Experts of a small language model.
Training: a variant of SOAP for the experts, 325M tokens.
Below are experts of layer 5 (counted from 0) of a mixture-of-experts language model. Rows are named router (the router's row for the expert) and show model dimensions 0-255. Each number is 500 + 40 x the weight over its row's rms, rounded and kept within 0 to 999. Numbers have three digits each.
After each expert's rows: "gets" lists some tokens that make up at least twice as much of what it gets as of all text. This comes from a sample of Wikipedia text that the model never trained on. Tokens count by the router's weight.

# expert 24
router:495496505375549461522580492519538509528533458469488449564502499490508516509480549514482509497480494508520539530465499486512487555384479445542445494485546527583474603544484457439463492578534493488583547427493512489490432556466463484477491517486427465525464533509543492493552475495522448448506522609522453527521528535535560480528597481478521513465488549456455444486455450508561460594548457481526470429432429498527525565502536488520414530464470515419517498501512515435530533495488505570459529525487472438488517473466568449482443486541458447438514497531523507573485510506569514502460497503495549466545519444502488505483490471471497474451523569535566494525503502517490487536494575455510551572544534514566579488512485481490519500422484563528469552467582489513490478532496495
gets: " |", "|", "-", ":", " -", ";"

# expert 8
router:549558485420486539514456506511500455527582538486520550566453490484585468555474542453502501525523546506503501513457513543562421498501491465529430527526536580465500451486492467472468449514536502472508514483529491500507468532534452432514486515434413514574475605477517501519537507503567532479513578569428489478518456528513496467511474564528527512477490520428494485449445517481482525448549522434566512492511509553546435468474531501480487520586430539462478440491500468483498514540392429536471478544482408519550508525561528473544464410463498534480538541493470479552497474496597419474479532511472569562523495453464491513507519498531511454491523523458544545521495469432476506533423565489524484527474551511562497423530472454467489426499435501516446506509465519504490508466594565
gets: ".", ")", "==", "\"", ").", " =="

# expert 18
router:526502460413548469455472502481538499613485537446523531501484499518539449548416551486517480556475459559484452516505461475541485616500447504489487567526488566483577503491465495541511459453543503501485534475493478516480477493570535483422477550507446562568481522482466523471524558465546539533444569526516467525486434462489521479510431539545490515506504492443470487493450517432551512482493511506506493435521536413500438484480461494406529503578449480453464544527470536491502487491490505503477467510499495580457442511540477472535486485479419549487559519552524500517525486527464410549540519499521532551503424424482482556499523558461525473446503472401542492481522467409491418532438487526465453422441449430530540480552462482554535452515512495537462586549478509477532480475513493
gets: "\n", " in", " of", " an", " for", " he"

# expert 35
router:453544505455450434580481485518491428521500516485557579475471501460551464503491539472487544514491539436528478502474471482552510559486579525556432561539419544587619474444553506479576450428544493555429512414564464479495536513518514529485518502486527486636506488484438470487563474533502524550449540581490439513485470460494569503504468482536505438506487427516492548539492531455469509501492469471531503480531517459516454453482493431486452497513468515519462475506511463526454428534485534512454508510427506490484521539523495514571504515536419520504518472406496483438397495531528464539559469459540536523516429516529474505504536555536471560498480560450494547539467542463510487565465513521556508487482513496541524499502508511509527481473521402502525522531542446429482485426522526
gets: " |", ";", ")", " /", "%", " ="

# expert 21
router:570523545465476444483480521475492506485418457505508478434470520447475559559432531497448536468493426546469478478533476518532484384533507495550532521517498476503487532534410538545511465456470505508415516512596484562520446506419432530483558506456553500512506407458449524471533534483432550467501469510520509488506466466433478449537470485450499469456470470489527466547498499587553501472468519532504517429486443514478516523510459459522540453460434484557531478476531491506556502531521488447508536463546552470429531506465495474511521486529497503518492519543530547559531573484530540536433499575590494546515518520499485466468522543482493515554578491488454512574463497455492501451531525583591535539465538528516473444492553511573485534444478557517463478425413585528439490500510442
gets: " of", " by", " from", " and", " to", "="

# expert 32
router:508408619536468569484537523461540520491479565545565498476507437520488493491487515534545491530509463514517465477470499521462435489495543510466537531569456517468526478469518537539417569426477502502539580462514471526510567544510483570606499515514492536501495450512550434496451511499592527508467530484588504407483552512418455543527474523547548448500436475566521413524456579492505499510536443508543493509582512495466505479510478511546494456467536522550451502517466477445482486516513439509489472566539438507481507552537487475486528458526512482481548531493520420548453542456491522508501413495523517453496484499477448500528519490469480508483449580413504498571500532535436547467520467475518448465595488539473498477486429452470463558528417520509495492485524429504519503451459579
gets: "-", ":", " also", "′", " •", " km"

# expert 31
router:515534456490475500540572499585472582467514567539514517605509518547445476461475452506543490487484545499520517494450503451535517515439481471499496442490528539520444444448431509493542514508435412523511501530489426530483542462482582516493501481522496557460498460533518491545558466517544493536541506481519555470492406509514478460536537474448504502600446434472496415511491522529519557490521566450475461519530466508502537431509527495476513570549513452473491465455443485442532485457467443484527554454514501479546473466562506534506487436593504424492561475455507567544489494548460442493453474478532537528494508534462413603517555524526517384543486544532507537454516444496482446481482495479498472522463491462481433557467527493508489499536482564548456525559566559579516558514478506
gets: " (", "–", " –", "/", " \"", "-"

# expert 13
router:536477491513445561484488506510508540424547500512548510408433533484483478491463483533504487547465524495619536480482497498468477544526510441526512513483478583510430499448565513503488458529496534520478456599514479466491487526472440464503582539501461546477505467491534558544487553528537486481506513524473470507494594513448407546513542475531491495543550511461517536472513487595473498439489553508498531478493554544441445578532466485508499560458449479439499437466423474454589541411515525519520489555522538433506464585505528499508466528435475507558493521468465423459466517528517474463422549511487479502486494520500490487546450492542510465477601523477480527556522517488566542484564549451584512546455452512505571504526452482465471510511458504577577551492419504480419484465506494
gets: ".", " John", " George", " David", " William", " Paul"

# expert 36
router:503566443477515513521412468545480495476452503405446403521522435449540497551504496473490594501551547486498506435524485461490472541520457500559439532510472458528491463515525471477472485451492476505483430542529563504499581477468499513501512503529501487452509543417420441487555451531536507406453467555489495461497449495539464541547445471536567510477436498580473524602574499553581563503475487526556477502553490504526520513470527495498503519518450541387505520470476555450521549517483461500453513474534469520512534560431493516525527514501487553456507546517398464507507528519475463515589439522490517477549463486486480487480541510461520507501545471526458511511446520455500445490527538474500479474525530566465577463509458548488597454476532554572494463558508589481555534541523519
gets: "6", "2", "3", "1", "4", "5"

# expert 28
router:432487442436463517534488508479479465483502414536570582490537486491525468574548463555532502506531462506498514499523497434523418543497488456499548543516506386569540490487406465530451515511531501555507545486479505472547425518518475492453446507580480462451507504502523535516444469479501461459470541549542416489529501490482546520426532512520506518407501495544478567461517529531513474422509516484487447598490505499510492407507477465516479445449470442514464488550481514462454455534490437505503488408419499503571558461545500532427480433570501525508543495447503528523496472541546459554439451481527485482550478471525551535493597486513447490502430512494543525468463476493451523543433497553558455572469517469560541434482487423545452500507524551527482514480506439514467490461487504
gets: "h", "k", "er", " K", "at", "ar"

# expert 33
router:535504469482498479529444514548530565513515550467535523491537499500564518449531538507580501537503579466526536493459536517492523459446447510542494444589510517478476504461552545480521567515526495473425504484447523500500461525551538496520488461471403460571507519455494468458481516577529483453532514572472484389474467533524547522480474495453464475522499463533487469496524510476545541458480489512546491525521446533443542474484510484553505507547518560456551512509505535486496478557431478404493539448497389530475552457560570480539511483493554478526469553531448512498504461514510553498466453529475556514537446440459524630491484533494532527465524447577550539493529520512521467523521451501430538546476364465455540464489469508456470528549563505469438515455474433459548464578569530
gets: "\n", " \"", " he", " it", " He", " It"

# expert 42
router:543467496478465444513581492445550528525494508484463462440451458426482481443550524533490533502491553456518474430540525551519548432477517455521523491520492457612507489543527505426584502496525454574539501491463519518502527504443482485489537546472496512491475501481468498565607507446534507504509490492477453615448462527504468507477495549483503518438476525512479431505473523552475464473462508544462463410488478628549484532472530497496536549514533528478564494484477519484467527590437477502468473507478442513485507484517434603469518528518547493518465482536495443480447477520518584518538567499541606535479548502549486514514558478579542410454489502464489517525441456531497546504518482579574431502533470566526471555458449427489528503454479500546525463492483538495543446462486519
gets: " the", " The", "'s", " his", "The", " a"

# expert 2
router:427493493464505468519482370575528508488553585519521566428498497467490574421513551426572544440561480368561424537491528525459529464514527502546552508509492499503479466534480518508428423461505526453455479517474436459557560456472513481477531537466485472487516496514456501454521439482565467515511506473506462506535540524532514552462556520506416573556437474466526584524455470438454512556568451463496510492432509501576514550529440456496554532504490424511479469484501483442459557518482529523470596453479453539501493461469521423555514485527520487494550500554514529494514530538485578530496468482458516545489534480489494509438451409518520472487494466491513547452497533483557526531505553504459461535419497493471519555521501523545538531532499500496474473535537484471496531445477526
gets: " to", " for", " on", " his", " the", " her"

# expert 34
router:539525551486526558475569502451482536523465439502394519524413469518594438507555469465450466534543519610510531468450594536488509478492522504492464537481568447583518459483479442534517488545531519572550446548486486528468605471567499456407530434446495535458561493563469505484487551532487480508491570555535483465503461536593432558504513506495515503498537525508439528553536498534531478522521581558477470494503507473438512452550495472538475490488520488558574501493484550569545454508571507488435521534480487465505484462508462528494506462467522530500497475483474498491499477525554528452539470434517496495490547414471496547480554490515512451483560497547530501519424538559400458502493521552505515502530492505515432491523453535453504526582560479553490542504479471479485532422492521
gets: " with", " at", "==", "===", "ed", " by"

# expert 44
router:475511462559494551446479603524494499507521449465506407497454475490467559459522491532559539557493480482497501476442496444534542464446585483444468407508496457467491551462495480531601494516467573503501574550488461565490500510537469531487526463506518482555457511533504532485494539484459550442498463530482498512453590485501502472533480479552471444433549481482490420504478502498439439541498446558429462474590440498432556495494539505509522539546465516551545532496476484475578534437454511468569540551491542543483597521528546440530511471529458558508520437491548476449464586445497494495571541429481513526483582479523436540489502530519533492539578490507490450498515497497522537523529546522432485470486478440503516440511490521526447519498474451465474487465571602483490477489536458
gets: ",", "ing", " that", " when", " but", " In"

# expert 22
router:545503458470487496592473479536467513446535491499491555494443472562479524510462527513502555529541564451561543484496517532460424499477545502537492512553431586514492527474550496454533441548528468566522561529523464442491519598545511534471552438520483497459443550425494467532463434532535471493492497538462442547498494475536524544478497492548493459456539444468477560471502458504467569529488496497569502422490524465493561469509509434587447550578540529459477484451514488525476489554437487465476492507471446524489478554514541445561494489530529478498504513430557510494552518556497367502498450543543482492454531437443489524516474526533447488513573560399511487573461548470513517489483542521512553491499556495515557488441518462475504510512466577444544456490518516502515549495556610
gets: "\n", " ", " /", "|", " ·", " Born"

# expert 7
router:466556507481560507497550539464486527504541465482413477463470423509463512512529541536466533519512443474429540502546540476478527536519533470529489486408412532526490521540480451509547484501507551527564496582534474487548498530458536497467568469482572547497484465502517438498529448542494528508533509523486488551554502521494454492528567498493550410450526473493387534509521441497533477437528478446477447432439510476542534521479511495574363500567544496500461445523475492505578473531414501576495485504523408482505473485461557545506456468482518520486497499446538439466492519520503537461492539425531476528550488470479494451508537475525520468448467437522489477449471426403557456448434501472540494534455464521530463525510506524438511503561492578543478532409487502477576496502558512
gets: " L", " C", " M", " B", " T", " D"

# expert 5
router:488517523538504482526495587492450472495617475518524575536456548545524530522511479572444444479517479547512445443526489469513511462487541466482514459521515504575508495440473511490519542515569528550533540465505523485443534569540537486483545558471459506458472445491551483507548456463494514546564546497526558494471486495507601463515499479514531524537438490438507576494494423551446490476514501499497532537592522548496497536545452481437441512544488473510524497470520475470508518451514500444500501510427499506534549533550515434503476430514491575522572538504470525502598501458477447547394497486503449478447536456535553551557530559457515453450469501473579501536546532585560444528458552471482511504533464440550598540496531509425532544538514584484466505508454470475494536445462464
gets: " 1", " 0", " 2", " 3", " 4", " 5"

# expert 9
router:534506531495463501554493481458541491518464553489476499541513452417532604498534506477421503515507487504562538479451534453504480467428478459534487441478457478432490512460428505494572514534612467481517510481507511529546555493473504527471485492547536456426463505470521496504551446454545473455534481504496445514483448492510496492457510545538421473505410503533578540474512533541562507497434446600529539510467551486504430540504491494464443447533512503486492416495510491478449474485471486440528476489470448461454543446441521524533468527454533471553455451454477516511477508448531445478499531519484446564482537489519478546538412476426532521463382528470505544410509470581492540457453425544523556519481506438515466583556425534499528462458540479498488498540475525475450570513462463
gets: " was", " were", " be", " is", "–", " been"

# expert 16
router:491532448366520527452473548493544479632484551395553527481448461505503499520454526473495476517472488568435478523439449454493529570484497513566500513565494558494519475455488490474522495489492510495480491470516491476503499513554576483467475554498448542599461488507455537494555545482569511537468581560481464520516471465544540487514432500513487539521490540501441486505484517414543480484488495527540464444551533445498440493465445499458524524568428484473433538485452521477490486508541507449407485518468502534488493516500507481547501517467338539487548517537509492528494464543495439514507464544496549533498434477461503554486541580499513490502514491435567502498547461448541512531462491499478452494413496453493477462517470412519532395502529525505426558526466509465534504459506511
gets: ".", ")", ").", " at", "\".", "In"

# expert 23
router:559583390517484547518452507496515454489565505520448461479502454538518450454499497444404489484469569474494508403523485459466553491556520447552423482515586568525538509484458472493493501516447531474530454435526497500488546507514520481500502536543504600454551451460571438505505527474478551523435448497489490473519489491513566487511479474445520539519484499503538488568515513533465520582423458514442505518544514500472477512443455483541513525502586536510458552480523492455424459502517584481549522433542499568456409533521460518518546545473455571519486483535559477491471499509480494532494392529516529530482476449571503531493420473490439526483382514528544473503475487497527530493519515504590457524511491528551521496501455505525478493453511548518470467510484448562436459592510523
gets: ",", "a", "en", ")", "on", "o"

# expert 19
router:483503431516447478487530486497450499499551485509538474567544535510502508506507496522480410527417573572525478454557509476553559536547435544511481428487477533503461455481451474460555513460456509486575546427436531509493456531462559460457457472521529498507485500499537444556474484480528460535505458488525430505638525482481411483596511520535509502523556478528479523509465461527474524494507538515526428510523479457530514521509462503542519525492488527531459502587532539500454493553519415486557450487510534431479524509509533579541484448481483377531508529463483464481436491490529522446593528466514553517457478512471567485488563529521515527544537558499528545495488513468548520474429538474459449513522535575492570499509462570553489464407509547511479429534549520512482545560527427
gets: " in", " as", " (", " In", " of", "In"

# expert 11
router:467474517600430565536478470462555507529458501461497476519474544521496491542535525526506527580437478494448484454536469467447527423452494481435526591472451486457531480532517469577466473411519508540573541439492518516552470550536451427555527482500428500450557432533535484501522487505549444494552518496492492526577468530483466495539490396431496516477496526512511465510537486552534520542501549448496559529508513461480508524492549518517463509495489523520424479471464465509498521515550499576471527435518485515528547542526477469456519565561520529483457476481418491468489517531471441423546469481461477470578484527481584522569495504489442461495473540498493518480417457588540467493508459497566500517552586473476473550500477471526458556501490521568615434540557556517555481483495488
gets: " is", " was", " also", " were", " are", " had"

# expert 12
router:528479550546584468476514419568533540524499578493548553483504447532498512560487538466481444533423451501452466493524475588483501532400479569497513414501494468436490539507561540486537418519540383512522484533576491550500555468494508454508500559483462402432501528485555461411532439450537433491486458497466492554474501538489534571438500508516535505478564492527502495517438438527523495465402453451536495509492454508438549501482451503492521486482602530463564507504568453547484459503456502543533554507529500471527470513463524475605506467448472512439562507503503500457466568456546443523497529463482555498517531504499465480508492519534496527526496502512520484500558451516451563433528475531485463502554529479501479453513557489439506512561555533487494509468486504435559498469536490
gets: "-", "b", " F", "'s", " G", " D"

# expert 15
router:479481505483515506499525460523502464466488531505480458431490600517424504434523458516510527437422532569470475486548421494534462525486513546525453521471440450490442477474498512494486504544533413459535569500517498462557525505492502511511508538511556514526494467461548520429546487475517520497537408467414435513493470597559504440538452524417500462530513458443530514530504480488510449440496521466504508517522520549502535507519591518496582522553543536482513500472452498525453518499505431552520407508542463497557439451511474485477551533470522458495474471488519464415562545530488453483442476518464435513482563507519496443506501485499466571465462411427417523508497541467536536529534495534528520514451481540512558512531569568445507509570498433507464454420514532614454499516429496
gets: "|", " May", " August", " September", " March", " November"

# expert 0
router:509561506511502517455436574561517492533530484489479490497602464513506426499433597492513551547515533468428435566549590592446527518494490468547453483510564499531416472531410484497503518439491506463524495518483474473499393567520477456484541491457492515532472525482589448463559465481454447477510441505571484443494441481541451482541494537534518504571511441542467497453472569607500531496489471503579568431476531547468533531471486526484468497521507575535483508475451452504563532513499452493441473557524524517559536468505509508528551504509507471446492516510482443482570516574472483464499510518524476487465486500537562494538483463537532561454476510417593496413480479554542474535487460483487485496467498559505524485480502550463450482481469486483540462509506470468577488478432510
gets: "o", ",", "u", "a", "ie", "i"

# expert 46
router:485466504513420512553428519549446550434457551510535471444508548523582454547503521566451509504459521582503493491487503554524446511573543474517481521454542527501527485497570508518487505521485479506489472554492550458528546532543496554516476508561474531492498523532556435502516551466537507517457490541572487505521497486511547509477477524483539514504437539510519495472482422572489500414489465514499460558474458419549464478492534499476489513585501539459515553509527542545549468535470536495532571452512487476507495564419550570473418456505460486551471506506521539511536462518411493479530476528435526519416514614600485477417410417532503551448461482467523518556483451455483544534579455459447557509506522454488485509492581517433480552520487549522521523422479518495463506500526447
gets: " a", " the", " The", " an", " A", "The"

# expert 14
router:553564569478472473508510575579402503519475494489519545479531465544433546457518527505468531403438477541465533437492541474568469480458578533501482494404588468504462486474471503490537511503538578571438486477453491457447398582544458487557467529556420437451541542546442516425551465488543507532488482488494542528454479505474552491479448532480520526508468447483480431543507421446493527431460499522496500486451536539531530475451495475494512488416505515518507466464474539489487488471528493525554458509526530414502453506516467481526484523447504504592462509534491460499547534572517459521459532565632508472442459458517497548479508487526505488501539512417467492532515434507501555492530496468466477536482507472537532549539470464485438471479479447519533468488515482481551455517556484
gets: " and", ";", " |", " the", ",", " or"

# expert 17
router:431530504481594485538487560527482475507552480454468518420522436488532562520438517477443555499555441437564517476506454489467542479582491497497451469519553536475480475493507489451490504639539501465533552536541546481492483558522487548449541515550485520576508415502472474536490486480514551478465408476453465570467496475568430481511414513547483483554554555494494551487499506529569514498453490518527501493542497539541507515514559473471549575427481527545444555442457464541493520487431507527409491507503431477543447509534565463416506509535560525445516466386460515455489525532473529472502520496468472478469495490449558558530478487491521539525483508494514470478443493481474517498472498561499471436542578472524521457463533540518527537477497510503417497476557523467547456416527509
gets: ",", "),", "\",", ";", "',", ".,"

# expert 3
router:468500465457473542488503550500570518450531525521505527525487501456439543498464485499539510481487518466489497461478487555487467486470561462523561515550523557529596524513486465443517526497516510559599587556530396434496498583533509550443577464468528489524494487513458511510563507486552496451506498506475490491469436432531525553530436458506479573468567421422404533486559470542485497484480494534500458529527537495531594505554533404476430548511483481492503504520501513506483503521504549423459504508446417387500490517496488501580487572513450461549478525499486461487539461523549418452420580532490521508521498459481502515458430475472545489467585552492553484562489532497514487522508491536457487456535459531539483417469486469537495495559568496508499533543506497506499512439547544
gets: ".", "–", " ", "==", " +", " −"

# expert 41
router:474476467416469542556517482485504399448524522501529518503476496460517507557489538513504506545553530463522460460466548562454454578486575516507489534552436563553578522491505465484581449489563547541483532496517443516500516534489509553497564498512517526520510525431510452462534470509516491489500457537502485501509462463538562494401484476566486487515533424443507498426531425558465531502485416483547493428538584477466532460525526461513509530507586531520462482468527495516486428506498510418452467512409494467468503536465497446533481549500432454549481505436553468497481464575560382550499472543498504518526468459433441525490508526516501460532541571434543526585492538499474428504444539500531537448473529535487564483496453444487502509496505501470451546577537488485539508495566530
gets: "\n", " |", ".", "==", " ==", " ==="

# expert 27
router:525507495515489492515487560525500456535555439541551529435516530425577531520503439468463598466523558468608466445540471543453535498483565455546454498505450483473496513455536537581504513460505541486512559539509485429522546447532548508481543466494469401479465483446554581518475487387468520560578489507480484473524522508441489520486502518529474543501446462614452472430493516447560506434498486526467557475515509456510489493455428487462548526521470514453534466576471482525493478556453551521481482548474472506499476551463512500498524520440504538415483495471509545450486480531537479529465537441509544585581487460507532535500476499503558479512553486464513503521520447490486507479468490460500550514496584523519453514426453508560499502533507553596475530450438536560548559477522466
gets: " ", ".", " 0", "–", "-", "0"

# expert 47
router:455512434539525458472530549551491454463480432491555536448517471557522499579480547531558511525465516489516495543482449516502525465515622507516509450530468534539474542550537556467484505558503505532469522498542545440521555441522498466576548532513464590484500522490532507517500476526461442495405517490561464517516592553460517471492525516557529493449477532473520537534470547432465519538480430638560571455444558507449464505445492507503490480536512478418454517528441502526535475463453518420490491575463593424486462510460439430468523521516484441431509556504450481519489470538536498524459521418488479430499469441522437518513546548502498532479497479520490528515529536464492573488429470429508465528509450511505439501419512496546480452531459562504517461515489489505480508482509518
gets: " that", " as", " made", " where", "ed", " such"